Below are experts of layer 2 (counted from 0) of a mixture-of-experts language model. Rows are named router (the router's row for the expert), up (a neuron's input weights, with its number) and show model dimensions 0-127. Each number is 50 + 12 x the weight over its row's rms, rounded and kept within 0 to 99.
After each expert's rows: a language model's description of what the expert responds to. This comes from a sample of Wikipedia text that the model never trained on.

# expert 30
router:61 42 46 48 62 55 50 24 34 39 52 62 38 54 67 69 64 52 52 68 58 44 59 54 33 25 49 48 35 49 32 50 53 36 55 47 56 57 37 51 58 52 42 51 53 28 44 25 36 38 46 35 52 57 50 65 34 55 48 56 46 79 38 51 60 54 49 56 53 36 60 59 50 54 49 51 67 68 65 56 62 40 48 45 23 36 48 45 55 53 37 41 59 73 64 54 69 59 49 45 37 60 48 46 40 43 47 43 53 34 51 70 31 46 43 39 46 38 16 42 38 51 63 54 36 68 58 45
up1:56 48 36 55 58 56 45 76 34 52 41 39 63 43 29 61 30 25 47 43 48 53 40 46 46 66 50 69 58 32 48 40 68 64 36 50 51 48 48 66 51 42 44 55 33 57 41 47 48 56 48 40 59 60 56 24 54 41 57 50 31 46 58 47 22 48 62 61 64 30 54 54 48 63 34 37 50 49 72 28 34 46 55 52 45 58 58 64 49 40 47 50 60 61 42 44 60 19 64 48 39 58 51 68 48 53 62 59 21 55 54 64 61 49 33 73 40 55 51 56 41 51 53 42 54 40 33 59
Surnames, given names and place-name pieces in lists, tables and prose, such as John, Smith, Crawley, Huron, Dunlop.

# expert 21
router:32 46 42 50 60 58 65 38 38 63 53 44 27 46 59 49 49 38 53 57 51 74 48 41 41 29 57 61 33 36 33 57 46 31 66 42 56 58 41 77 74 39 48 77 40 34 74 47 36 53 48 61 48 51 64 52 23 60 66 65 56 35 17 50 36 33 34 67 55 41 42 45 32 64 65 46 68 53 65 35 63 47 61 49 36 49 66 46 47 42 34 31 50 58 69 61 48 44 44 56 35 52 50 79 58 42 46 54 42 45 72 50 48 34 47 46 46 33 47 53 25 49 61 46 55 61 67 53
up56:53 60 61 62 74 41 68 62 63 37 45 63 54 34 70 70 39 50 33 45 58 75 35 42 33 51 51 42 64 32 36 46 60 40 41 32 59 45 63 68 60 32 60 75 52 33 62 37 44 65 82 41 54 48 57 41 52 69 82 67 39 38 49 58 40 58 58 61 60 67 42 33 38 41 57 37 46 36 43 56 50 56 55 48 64 60 37 48 53 61 55 45 29 45 54 57 30 47 52 67 31 47 44 44 54 44 62 52 32 39 61 57 42 35 52 49 36 41 28 39 53 61 55 35 51 48 55 57
Column separators and line breaks in numeric Wikipedia tables, also sentence-final periods and some nouns like public, there, media, country.

# expert 3
router:55 35 54 46 50 39 34 42 49 50 44 33 33 46 51 62 49 40 43 60 58 58 57 50 43 39 47 55 56 36 46 32 60 28 49 46 55 54 53 50 49 45 62 51 26 28 65 47 33 47 76 49 69 50 39 54 48 41 49 59 38 54 50 64 45 50 25 35 54 44 49 57 19 48 87 44 63 44 87 62 38 66 52 48 28 53 45 64 49 67 40 35 42 62 38 47 49 46 45 57 35 64 69 51 42 41 51 47 54 38 63 62 39 75 26 67 73 42 40 55 48 44 60 62 58 45 67 59
up0:18 49 56 46 48 46 51 50 58 50 42 62 60 71 39 43 36 71 50 54 38 70 31 60 66 80 56 39 25 50 72 27 41 58 55 47 54 46 55 46 63 47 53 52 56 69 48 56 61 43 41 71 39 52 50 65 47 49 46 58 48 44 38 62 51 48 78 29 63 45 63 44 44 48 63 34 35 48 60 44 50 42 52 43 29 66 50 70 29 67 48 40 34 53 90 49 55 57 70 51 57 49 47 48 52 48 37 56 26 47 65 38 20 59 56 45 44 50 47 55 45 36 44 68 50 63 44 41
Finite verbs and "as" after a subject or comma in prose, e.g. was, is, has, had, "served as", "as far back".

# expert 47
router:54 64 45 47 44 52 46 56 56 57 40 50 54 59 65 61 28 57 52 47 51 72 64 47 53 54 72 53 65 31 46 50 70 30 41 52 56 47 33 77 45 47 54 40 42 41 68 46 58 45 51 42 51 57 64 47 41 42 65 61 29 48 37 49 53 41 58 33 64 44 24 48 46 53 68 47 38 70 48 49 46 57 60 38 45 33 62 45 51 51 47 44 37 54 43 40 49 19 59 39 41 53 35 51 58 42 47 46 38 47 65 49 17 51 48 59 43 45 36 44 33 52 57 54 44 55 37 39
up34:35 84 34 37 41 34 44 77 46 29 50 48 73 49 67 69 62 43 38 51 44 48 54 47 56 53 27 49 77 29 33 51 55 55 46 33 47 45 62 41 54 34 64 49 40 60 38 59 62 50 57 28 68 46 68 53 34 42 44 48 39 51 48 45 42 57 51 54 50 41 61 44 62 56 75 60 51 57 48 59 56 79 34 39 33 47 64 37 45 56 50 59 65 48 50 28 59 38 42 30 32 31 44 58 44 25 66 44 42 61 64 42 44 47 39 55 43 36 67 46 57 61 53 69 36 47 48 53
Single consonants or consonant clusters in the middle or end of split names and words, such as d, t, th, st (His-t, Al-d-ridge).

# expert 0
router:46 24 54 45 56 47 54 36 48 41 53 45 36 46 47 57 52 38 55 55 64 61 59 44 59 42 46 59 34 58 37 49 41 44 48 37 72 54 49 47 61 31 55 60 61 46 60 38 25 44 76 48 35 66 55 45 26 41 63 32 48 59 47 50 43 53 26 49 40 41 45 60 35 66 64 60 76 54 56 41 47 66 46 40 40 38 66 60 58 41 41 50 45 60 57 41 73 43 48 68 41 57 44 62 55 37 44 28 52 30 76 45 30 56 27 60 56 52 30 45 53 66 68 43 71 55 61 43
up4:54 43 44 32 76 57 46 33 49 36 73 29 38 54 32 47 45 59 70 46 47 46 55 71 44 61 55 45 49 39 51 40 45 39 78 35 57 45 54 45 51 61 64 49 40 48 63 64 88 32 63 54 43 53 77 40 51 46 47 56 47 51 31 45 39 48 77 46 52 73 32 39 53 55 51 47 51 16 72 44 46 51 42 55 54 67 65 37 31 44 48 40 49 58 45 51 69 57 44 56 57 60 45 51 31 46 47 49 69 56 56 50 66 45 51 53 55 50 46 73 56 61 54 48 48 43 35 48
Closing parentheses, brackets and quotes ending parentheticals or equation numbers, often in tables or headings, plus scattered as, not.

# expert 37
router:60 41 61 36 64 54 55 25 41 56 59 48 33 45 61 66 56 60 56 59 61 50 60 61 29 27 46 45 43 43 39 53 49 38 56 49 57 48 27 46 59 51 45 59 53 36 45 27 47 29 43 29 66 61 48 66 46 46 49 60 44 65 41 56 47 54 37 49 50 35 59 67 51 62 51 55 63 60 74 57 72 41 54 38 35 54 59 50 55 55 28 34 54 53 57 64 57 59 46 46 32 57 51 50 45 45 45 40 57 33 51 71 27 45 50 42 50 31 13 39 41 51 57 47 51 69 55 42
up7:42 42 66 56 52 60 81 54 55 57 54 47 50 33 54 49 52 25 37 50 55 39 53 46 56 62 54 52 63 54 43 45 58 58 47 49 35 34 49 74 55 57 78 40 54 74 40 41 48 42 64 47 56 54 54 52 48 57 48 49 47 51 48 47 54 53 62 54 42 36 40 49 37 41 51 38 56 63 64 56 47 45 51 51 48 64 55 82 37 53 73 53 51 54 46 43 44 51 63 40 56 10 34 21 54 57 69 43 51 75 30 63 48 59 23 27 41 38 61 56 68 49 49 48 62 49 65 51
First pieces of personal and place names, especially foreign ones, such as John, San, La, Yun, Masa, Ren.

# expert 10
router:38 33 65 51 55 56 55 39 33 34 60 54 36 55 60 65 49 54 48 48 72 58 62 55 53 48 61 60 35 60 35 52 43 30 56 39 86 60 33 58 65 31 49 66 55 41 51 43 29 49 54 42 41 75 52 35 25 55 56 45 34 47 52 39 36 54 50 47 58 38 59 54 38 63 49 60 79 57 71 36 45 69 53 38 28 50 69 59 47 37 36 47 57 69 67 44 72 51 56 50 38 49 43 64 57 50 52 25 52 41 68 55 26 44 38 53 47 48 31 41 54 68 67 29 72 58 47 48
up2:29 41 68 54 38 37 53 29 62 29 68 35 44 62 57 54 34 62 31 52 69 41 47 80 55 51 61 45 45 42 55 27 48 56 47 37 58 53 41 46 58 70 55 27 59 46 52 57 45 48 60 43 58 54 63 55 47 47 43 40 42 42 62 52 33 51 67 54 62 63 44 35 59 61 62 34 41 48 61 53 72 44 44 51 54 60 56 20 38 61 52 54 28 64 42 62 54 48 41 62 35 53 35 39 36 43 59 27 58 43 57 46 53 48 56 55 57 64 36 57 50 31 42 53 49 56 42 38
Closing parentheses, brackets, braces, quotes and line breaks ending parenthetical asides or list items, e.g. "(Phocarctos hookeri)", "[citation needed]".

# expert 14
router:54 38 59 49 63 41 43 52 42 52 51 53 40 43 49 71 46 54 39 67 52 73 66 50 63 27 61 55 54 41 49 36 43 26 58 53 57 53 46 52 52 52 54 70 45 35 41 35 48 47 44 44 42 37 35 46 40 58 49 43 55 73 44 25 64 30 59 37 55 51 69 56 48 85 65 60 60 53 50 44 56 61 35 38 36 50 49 43 59 35 40 50 39 62 69 51 48 48 54 43 34 50 57 56 68 34 53 34 46 48 63 65 28 54 44 69 64 29 21 60 32 68 58 55 44 51 78 38
up0:38 46 54 56 45 43 39 47 41 77 45 53 27 67 55 52 47 65 60 79 57 59 40 41 49 31 67 45 61 50 50 37 29 57 56 58 57 47 23 76 26 44 38 41 34 47 24 67 53 61 22 43 44 66 69 48 56 59 41 59 40 62 54 50 58 81 56 56 81 37 44 51 55 61 46 71 47 64 54 36 48 43 58 41 51 40 47 63 58 32 32 39 54 54 65 30 53 52 35 66 33 37 31 64 38 43 46 32 31 25 55 64 46 40 58 44 59 44 49 57 60 48 64 18 51 47 40 58
Capital letters and word starts after brackets, quotes or line breaks, such as N in coordinates, K, Mo, plus LaTeX "mathbf".

# expert 48
router:34 37 58 43 49 49 41 50 55 43 57 40 48 30 56 63 32 29 24 59 57 58 44 38 48 55 59 50 41 40 46 38 58 46 50 55 65 49 24 47 64 52 57 57 51 44 44 41 38 53 42 41 42 52 45 57 44 54 43 46 49 53 45 40 54 32 57 29 55 30 55 77 35 83 49 72 48 64 57 61 60 58 46 22 54 46 73 60 69 51 47 46 39 64 67 29 52 23 66 61 21 53 41 52 48 24 67 32 43 42 69 46 50 47 42 44 76 37 27 60 57 54 56 37 52 46 72 53
up6:57 47 29 58 45 52 53 51 42 44 42 36 67 52 52 93 56 67 42 81 25 57 58 55 87 50 40 56 55 39 48 43 41 47 50 52 50 34 34 41 58 51 71 47 43 65 59 45 49 30 44 58 47 38 66 56 36 42 42 34 38 57 54 75 48 51 68 38 57 46 62 65 45 61 62 46 40 47 67 63 46 58 37 35 31 74 79 44 51 48 44 61 54 62 68 58 29 41 59 47 47 51 44 40 65 27 34 39 56 42 62 54 48 44 42 53 53 44 36 58 58 75 47 61 70 51 65 59
Field-label words in table headers and infobox lines, such as Year, Country, Location, Born, Date, Coordinates.

# expert 22
router:64 57 66 27 71 53 65 35 41 49 63 58 25 44 53 61 58 47 54 48 70 34 39 57 39 36 57 57 33 50 34 49 45 43 59 52 54 50 30 51 60 57 41 53 59 38 54 36 47 36 42 32 41 56 49 62 40 39 56 60 46 57 39 56 52 40 48 44 48 44 53 89 40 60 59 64 50 63 66 60 66 61 54 31 36 40 55 46 50 52 52 37 49 58 67 47 62 44 65 41 31 56 49 58 56 53 46 28 46 33 53 61 37 50 47 46 48 42 36 35 43 57 69 50 47 65 59 52
up2:49 48 50 49 53 54 53 62 55 45 74 48 46 39 54 59 47 60 57 44 48 62 57 40 48 47 56 47 63 27 44 27 57 30 83 40 67 29 60 54 78 68 69 46 40 27 64 32 61 53 60 46 43 63 49 48 48 55 67 57 45 66 50 52 57 37 54 63 62 40 44 50 35 47 57 47 48 53 62 62 63 55 64 51 40 56 50 28 61 60 66 47 48 65 57 39 52 50 49 34 47 51 44 48 53 46 62 31 41 59 70 41 43 46 41 45 50 34 43 29 40 43 60 65 53 40 52 34
Capitalized words forming parts of proper names of places, organizations and events, e.g. River, Park, Cup, Club, Supreme Court, Canal Street.

# expert 11
router:43 61 56 31 52 53 50 39 55 45 67 66 47 60 51 40 51 42 34 63 52 64 38 47 39 38 41 55 53 34 24 38 64 44 53 27 69 43 45 62 63 49 49 58 20 27 54 31 53 46 51 56 35 56 69 49 58 59 57 74 53 54 28 69 71 43 40 53 57 62 58 49 40 50 45 56 60 63 62 54 60 51 43 36 40 59 61 45 42 51 28 24 46 46 44 29 49 51 51 53 46 63 46 54 50 57 46 49 56 39 67 42 52 50 35 34 78 55 42 37 54 60 46 36 73 64 40 49
up0:41 67 51 48 67 56 48 61 44 51 60 56 37 56 68 44 38 42 28 57 44 63 42 44 49 36 34 50 29 58 61 54 35 51 47 55 47 54 41 66 40 46 30 47 42 49 58 28 47 59 57 52 35 51 25 62 62 56 49 32 48 61 39 50 67 49 52 26 69 51 67 45 82 49 50 34 75 61 65 40 68 71 53 60 51 42 52 58 62 39 49 57 44 69 65 38 54 29 57 51 48 67 57 49 57 33 54 52 46 32 29 34 49 50 16 47 45 39 41 37 56 58 41 55 36 56 62 55
Short vowel-heavy word pieces inside or ending names and foreign words, such as a, o, ia, in, le (Cab-a-ret, Animal-ia, Chilpancing-o).

# expert 41
router:60 46 52 58 73 83 41 43 54 36 50 57 53 38 62 52 50 50 52 49 63 55 47 48 43 21 54 50 48 41 45 49 57 41 62 53 68 61 41 54 59 46 77 71 41 47 41 50 42 40 51 34 31 29 60 63 46 65 35 53 45 52 61 79 63 36 38 56 56 40 56 64 30 54 46 47 55 42 40 57 35 53 37 44 51 42 45 76 68 48 59 46 58 46 57 58 62 32 66 30 47 55 31 55 80 47 59 36 24 53 53 45 48 38 40 46 64 31 42 45 49 50 53 54 46 70 46 49
up2:44 66 52 47 31 71 59 43 52 49 22 46 58 41 44 55 46 61 45 32 43 68 50 46 57 55 04 58 55 28 62 48 50 55 36 57 58 47 51 38 56 43 38 51 36 51 48 52 41 30 47 42 52 49 73 45 48 51 46 55 62 49 65 46 57 51 41 45 56 08 54 46 39 47 42 44 59 83 45 35 65 59 58 44 60 49 51 30 66 59 52 58 47 43 63 37 37 58 79 25 31 55 42 69 58 64 46 48 29 44 84 60 63 33 67 53 29 76 41 41 59 61 53 54 57 52 48 52
Commas and linking prepositions like from, of, by, between after verbs or nouns, as in different from, comes from, design of.

# expert 17
router:47 25 48 36 66 42 46 46 38 52 77 43 33 49 56 72 26 42 40 80 46 53 52 27 50 33 52 58 43 42 45 55 45 30 45 59 57 36 42 42 57 64 53 57 55 50 63 36 30 50 56 36 56 52 70 54 39 53 39 51 62 53 43 52 46 44 43 31 83 45 50 63 25 78 46 62 69 71 47 47 48 59 59 48 54 46 58 59 84 55 43 45 62 49 48 43 57 54 42 38 33 59 62 61 64 44 48 34 30 50 65 67 32 47 44 66 55 39 47 47 50 45 61 69 51 60 63 36
up0:35 49 51 45 42 68 42 36 40 74 43 62 49 49 70 57 61 61 45 62 45 66 31 64 50 65 50 35 58 37 56 52 39 58 53 71 58 44 65 29 48 53 20 37 40 49 57 53 47 42 45 69 51 64 56 53 30 46 27 59 59 58 53 52 59 59 28 61 47 60 63 57 34 49 44 75 49 61 41 50 57 64 46 40 33 47 44 56 51 45 50 56 52 32 49 31 66 49 60 52 72 72 76 50 60 39 52 37 49 36 56 41 38 64 79 32 69 47 48 57 26 38 68 42 52 55 40 51
Capitalized adjectives and name-opening words like National, International, New, American, British, World, often starting a section heading or proper name.

# expert 31
router:50 46 40 49 56 58 49 49 38 53 38 21 39 24 60 43 57 60 53 54 54 62 59 63 53 27 56 46 36 44 46 50 51 31 49 42 72 74 47 67 75 65 58 59 35 38 56 57 50 48 68 62 65 47 53 44 53 58 46 54 55 39 35 60 86 49 60 57 56 15 74 58 41 68 67 53 46 38 52 47 24 50 47 45 38 30 55 72 48 56 65 36 52 65 69 47 52 41 62 59 46 62 37 45 72 52 63 45 46 46 51 46 40 54 45 43 59 45 41 30 47 45 71 45 49 54 50 67
up2:50 47 62 65 27 60 35 52 47 41 60 40 48 34 34 59 57 49 46 33 61 39 47 57 50 48 53 48 48 65 55 55 41 64 65 53 57 48 41 40 67 69 60 53 42 46 63 51 50 56 51 59 62 48 25 57 55 59 32 48 61 51 44 33 72 37 34 58 51 35 42 54 55 58 47 57 38 47 87 53 61 54 29 51 74 48 62 44 42 59 56 48 58 46 65 29 50 47 39 74 61 57 48 41 53 46 53 38 61 50 62 67 54 68 47 52 35 49 32 70 33 60 54 57 43 73 79 51
Commas in running text, dates (June 2, 1967), numbers (97,503) and lists, usually followed by and, which, but.

# expert 33
router:60 34 55 51 88 51 40 43 26 48 64 54 22 46 60 83 53 47 53 73 61 48 56 42 47 38 60 46 56 33 35 52 53 33 49 38 58 43 42 54 56 56 41 56 45 46 40 40 36 36 40 44 43 64 72 74 31 56 63 58 44 50 34 42 62 46 52 46 57 53 63 57 45 69 42 60 63 54 51 47 68 41 54 44 32 33 45 49 55 57 46 51 35 67 57 48 50 51 64 51 30 82 54 47 58 39 43 33 49 33 61 82 48 55 44 59 61 41 45 47 48 51 73 65 45 56 52 44
up2:40 57 55 34 56 49 46 52 51 50 67 60 51 62 36 58 49 47 60 36 48 48 57 48 56 50 38 60 48 33 58 63 48 45 62 38 27 53 51 31 50 59 65 54 41 57 46 13 60 29 51 21 63 32 61 33 49 49 48 62 49 49 36 61 45 67 74 44 60 48 62 47 45 54 48 25 33 75 85 52 47 69 41 39 47 48 46 59 62 58 46 52 60 67 58 54 61 28 51 41 25 74 42 47 60 34 39 54 33 49 64 61 45 65 37 67 34 40 45 45 36 56 61 49 76 51 54 32
Capitalized place names, compass words and month names in lists, tables and citations, e.g. United States, New York, South, September, West.

# expert 25
router:35 46 58 26 61 65 52 55 38 34 59 21 45 36 48 60 45 51 44 67 67 65 76 54 40 42 63 55 47 45 22 27 71 35 48 60 41 56 48 79 45 41 39 50 34 48 70 45 45 63 54 40 47 50 57 66 39 59 57 61 57 61 49 58 68 39 60 39 50 42 52 77 50 43 53 61 61 57 63 41 60 58 42 49 29 32 43 68 58 44 20 28 57 39 59 46 55 39 63 59 41 51 35 74 44 53 29 46 51 48 50 63 42 45 47 70 44 30 41 51 34 59 50 55 49 47 37 55
up0:64 45 73 46 53 83 55 55 44 68 60 63 67 52 33 57 72 45 55 54 74 55 48 50 46 62 72 61 46 55 34 43 74 39 45 70 54 62 47 49 56 39 46 42 30 51 44 51 44 30 50 21 26 51 47 31 28 62 47 62 29 51 54 74 52 46 47 46 37 51 60 44 26 40 59 44 47 50 31 42 41 55 51 59 52 24 59 62 46 66 44 86 62 62 44 48 62 55 50 51 51 38 52 46 42 61 41 56 30 60 50 44 59 43 44 62 62 41 49 41 69 49 69 32 38 55 34 49
Line-initial hyphens starting infobox or list items after a line break, and word-initial de, re, la pieces, e.g. defensive.

# expert 18
router:43 41 61 37 61 46 69 43 35 58 52 68 48 39 74 60 63 61 59 63 56 57 42 55 64 45 64 48 37 53 49 42 52 34 64 45 56 35 43 47 50 53 56 73 36 34 38 23 43 44 48 43 42 56 59 67 56 51 48 43 60 47 41 37 58 37 53 39 70 23 46 60 41 76 58 60 61 42 58 58 67 57 37 56 45 40 48 43 61 36 44 51 45 49 64 41 56 40 56 53 27 62 27 46 59 31 57 43 47 47 57 40 44 61 41 48 67 42 23 25 50 65 72 37 59 51 71 40
up0:49 37 51 66 65 25 45 48 37 48 49 66 66 36 57 51 42 50 43 48 49 34 61 30 32 37 47 54 70 43 69 47 53 59 60 56 48 30 58 63 44 58 63 47 46 52 61 55 33 55 73 62 46 61 44 81 84 62 62 66 16 42 60 36 33 64 59 62 55 27 40 35 67 42 49 37 38 38 45 51 60 51 44 62 67 27 46 48 56 66 43 55 59 75 41 47 57 45 51 67 67 62 57 55 49 41 51 21 46 54 47 36 48 61 41 34 62 55 49 42 57 60 61 36 33 23 73 36
Decimal-degree digits in map coordinates like 54.48438°N, plus opening parentheses, US/USA and capital-letter abbreviation pieces.

# expert 54
router:42 43 53 59 53 72 71 33 61 38 68 34 33 23 39 51 53 46 56 56 44 59 47 34 40 54 59 59 52 42 46 37 57 48 71 59 55 75 34 58 51 53 81 58 51 45 53 32 54 34 55 29 35 46 51 42 45 36 39 57 47 51 35 46 39 45 58 52 46 31 48 64 35 51 60 43 43 56 49 51 52 47 24 33 43 46 61 61 50 45 39 45 47 51 55 21 59 11 65 61 38 59 50 64 53 25 61 52 20 40 48 43 49 57 32 37 78 47 46 55 47 62 59 46 42 55 51 52
up2:65 43 63 56 27 31 51 41 45 55 55 51 39 43 50 33 43 56 53 50 45 54 48 59 46 25 56 45 62 33 49 47 43 44 70 47 53 61 42 41 47 38 51 40 52 37 50 42 37 54 27 57 56 41 66 57 72 42 49 71 43 56 53 49 58 74 58 75 49 67 57 68 33 50 62 70 80 43 36 40 80 46 47 56 48 30 41 61 63 48 47 39 66 58 43 53 51 55 63 49 36 22 39 22 72 56 63 55 38 42 38 44 56 43 51 19 59 83 55 49 71 58 60 42 57 11 37 39
Common nouns right after the, a or his, often before of, such as part, number, city, population, order, addition.

# expert 6
router:41 37 54 39 56 48 76 30 38 46 46 46 29 52 53 59 46 55 36 74 55 49 65 33 57 53 66 50 43 59 40 38 57 49 60 53 68 33 35 39 65 27 43 72 48 45 59 36 53 52 49 38 63 51 70 51 43 40 63 52 56 46 50 29 63 44 65 40 68 67 56 49 39 91 64 40 47 42 56 26 58 57 44 45 37 41 67 57 77 56 42 42 43 46 67 45 44 46 49 40 22 40 56 74 56 49 54 42 56 45 88 53 39 42 39 44 54 43 48 38 39 64 63 45 47 52 56 50
up0:26 63 38 48 58 52 77 32 61 39 64 64 56 59 46 53 34 53 60 51 38 69 44 26 63 59 52 71 68 33 25 70 39 58 65 39 48 35 57 46 57 33 47 55 50 41 68 38 49 32 53 52 50 57 44 59 45 49 66 67 52 54 75 42 67 41 61 45 47 57 43 53 40 34 48 63 42 41 76 44 61 54 49 63 44 69 48 56 41 30 50 65 34 16 41 54 48 64 43 45 28 66 60 59 49 61 56 59 41 42 62 44 12 32 53 45 51 48 42 56 39 34 50 63 38 32 63 70
Hyphens, en dashes and slashes joining words or year ranges, such as Adams–Onís, 1937–1938, Runners-up, care-for-the-needy.

# expert 46
router:43 63 63 49 58 63 42 40 43 54 38 58 32 66 68 49 48 61 46 51 67 48 70 16 59 35 59 48 44 37 37 57 47 40 64 56 47 45 49 41 67 45 67 55 55 39 71 39 32 32 62 40 35 51 72 60 29 42 51 36 38 53 45 66 45 38 64 39 70 44 55 64 40 48 50 66 45 44 43 38 45 47 25 44 40 53 60 52 81 51 59 30 42 48 32 35 54 43 41 51 50 69 41 53 49 45 37 48 31 40 51 64 57 56 24 58 54 37 26 57 62 68 48 60 43 71 65 51
up2:56 45 49 55 35 63 49 57 75 45 72 70 51 51 50 48 60 68 29 49 44 20 37 57 34 35 58 49 39 68 42 40 47 47 43 65 27 60 52 50 52 50 54 52 48 18 53 54 42 56 71 37 57 51 29 40 33 55 45 61 60 51 38 53 43 50 40 52 39 48 53 40 69 64 54 61 78 48 47 36 53 60 55 48 63 42 54 24 31 37 48 36 36 34 52 42 48 55 43 46 35 50 42 69 44 76 43 32 75 47 38 33 69 40 36 48 64 69 66 52 55 61 55 35 51 55 48 48
Prepositions linking noun phrases, mainly of, plus with, for, between, during, against, e.g. "part of", "member of", "between the two teams".

# expert 44
router:43 62 51 54 54 39 62 48 47 50 36 54 51 41 60 48 52 58 42 46 78 41 55 55 63 46 62 50 57 46 23 37 59 31 44 58 68 55 48 54 57 36 45 55 46 43 43 60 50 42 86 50 53 61 57 47 28 48 29 36 40 52 46 47 59 44 35 60 64 42 63 63 50 59 71 56 44 66 72 23 42 70 53 45 47 43 71 43 54 44 61 47 61 56 60 49 70 46 45 50 24 50 44 65 38 56 34 54 54 49 54 56 20 53 45 56 55 47 48 34 29 58 53 47 48 57 22 38
up34:57 50 53 60 47 37 48 54 43 54 61 76 58 57 51 50 48 38 45 69 52 62 68 54 49 57 47 51 45 49 26 28 33 62 51 38 55 42 60 47 54 31 59 37 50 50 33 61 63 45 59 35 56 47 57 40 45 49 69 57 32 58 31 52 48 45 47 45 52 46 43 60 24 45 72 37 50 43 67 56 41 79 57 33 43 45 53 67 71 51 88 47 32 40 55 44 81 29 40 41 30 57 42 40 51 45 61 78 59 51 47 55 34 38 46 07 41 33 40 41 31 60 55 59 70 64 25 62
Mid-word letter pieces in non-English personal and place names, mostly Indian, Slavic or Scandinavian: Kristi-n, Gujarat-i, Khitt-athi-n.

# expert 56
router:49 43 51 54 67 58 47 37 58 26 37 20 26 32 41 71 46 42 37 59 44 42 35 46 40 42 55 54 64 38 43 43 73 45 68 60 61 50 49 74 64 48 65 54 34 33 61 54 36 34 64 53 48 38 62 43 52 66 39 34 63 61 43 71 39 50 40 42 51 22 41 47 44 57 62 43 59 44 77 43 47 73 49 37 31 34 61 45 40 61 51 36 58 66 36 49 53 39 42 47 42 67 51 62 59 45 50 53 57 35 61 58 54 53 30 52 64 37 41 27 42 55 60 58 43 52 55 59
up0:39 82 53 35 52 50 45 69 65 58 48 60 56 50 50 39 46 37 45 41 54 49 41 62 66 53 38 47 48 58 42 41 62 51 57 51 54 49 60 50 50 45 67 50 35 49 44 50 58 52 43 53 59 66 67 51 31 50 39 57 57 56 44 73 53 45 70 35 48 54 56 61 28 65 33 56 43 79 47 48 53 56 70 29 34 45 53 58 30 74 53 40 48 41 40 75 51 63 49 49 48 58 51 49 73 60 40 48 43 58 54 68 50 37 24 63 39 23 36 30 44 48 51 28 51 54 48 57
Forms of "be" and adverbs right after a subject or auxiliary: was, is, were, also, later, then, simultaneously.

# expert 38
router:49 43 49 45 84 56 48 40 40 48 40 49 52 60 42 68 42 44 39 72 56 57 51 46 71 29 51 58 38 42 53 40 83 40 52 68 52 49 52 47 58 43 60 68 39 40 64 59 49 38 62 20 45 60 56 58 37 63 74 42 59 52 42 41 53 49 45 44 61 27 39 59 53 50 48 60 52 39 55 48 50 67 40 46 21 40 69 57 68 32 57 49 55 48 65 36 40 50 44 38 57 47 40 69 53 41 63 28 45 44 51 72 58 45 55 36 41 32 57 39 20 53 75 40 55 51 54 47
up0:65 57 49 67 53 68 38 61 67 45 63 57 48 57 51 57 64 39 42 47 70 31 30 54 31 63 33 49 54 69 44 29 59 46 39 58 40 58 52 53 71 43 53 47 26 42 53 38 66 59 48 29 60 55 61 46 40 52 60 62 55 39 31 51 66 32 51 69 42 50 34 50 40 67 38 47 46 50 35 44 34 23 42 36 45 65 56 38 59 40 40 45 49 39 59 66 66 50 45 51 48 43 57 53 40 29 43 32 53 68 53 48 39 45 52 43 57 29 58 33 48 45 56 43 57 51 53 53
"The" and possessive determiners after a preposition or verb, starting a noun phrase: the, his, its, their, her.

# expert 35
router:35 42 53 42 58 42 88 37 57 54 67 44 31 24 42 61 54 62 46 45 60 37 42 33 45 59 60 60 27 46 34 37 41 39 76 65 59 53 38 55 62 44 66 63 57 36 51 31 42 60 61 43 35 60 64 45 15 36 52 52 32 59 42 64 64 35 44 34 60 52 53 68 32 59 61 61 48 67 48 45 49 59 46 31 30 23 57 59 51 50 40 40 45 61 60 50 59 28 56 26 26 47 52 63 52 37 52 38 42 66 50 44 46 48 35 40 72 44 58 46 46 78 80 49 37 55 62 46
up0:59 33 59 50 48 42 50 46 57 45 42 55 32 26 41 55 66 73 44 60 51 42 38 40 48 49 67 55 43 40 61 60 65 21 45 63 58 58 65 53 76 52 35 49 47 49 55 51 27 50 50 43 34 44 54 51 54 38 42 51 40 65 47 31 55 49 53 56 55 46 43 67 27 44 65 55 53 57 58 44 63 89 62 40 52 40 41 60 45 40 64 51 47 53 42 74 60 47 52 56 37 60 51 44 61 41 26 36 35 48 54 39 48 58 61 63 50 46 47 43 29 43 48 53 13 55 22 56
Generic nouns following an article or modifier in prose, such as system, development, processing, production, research, service; also slashes.

# expert 2
router:39 35 57 59 73 62 62 39 24 66 45 41 36 44 55 48 41 45 39 70 50 48 45 42 57 41 54 60 49 42 47 47 47 47 46 66 54 63 45 54 84 47 67 63 37 36 74 46 22 53 58 26 51 63 76 43 36 41 47 44 53 42 53 42 38 48 38 47 74 19 41 58 37 61 51 48 68 39 45 51 48 55 36 39 45 55 74 73 58 53 43 43 60 57 27 43 57 51 37 49 50 53 53 59 68 40 55 56 28 54 44 65 39 59 33 44 46 39 65 50 31 46 55 49 63 59 38 51
up2:46 42 46 49 47 58 57 51 36 70 45 57 22 39 71 45 36 72 42 44 61 55 55 46 43 51 36 45 58 60 37 68 59 34 43 79 51 50 55 64 32 55 39 42 28 45 39 51 42 42 71 60 57 66 49 56 50 49 56 33 27 54 57 54 09 53 46 51 51 57 59 53 38 45 40 52 37 53 21 59 51 35 40 42 36 23 47 58 57 51 41 64 78 51 36 59 39 39 30 46 61 53 55 65 53 54 49 51 60 54 66 36 35 40 55 45 63 37 56 32 47 58 78 62 50 45 53 52
Determiners and quantifiers starting a noun phrase, often after "the", "of" or "that": only, most, other, both, any, the.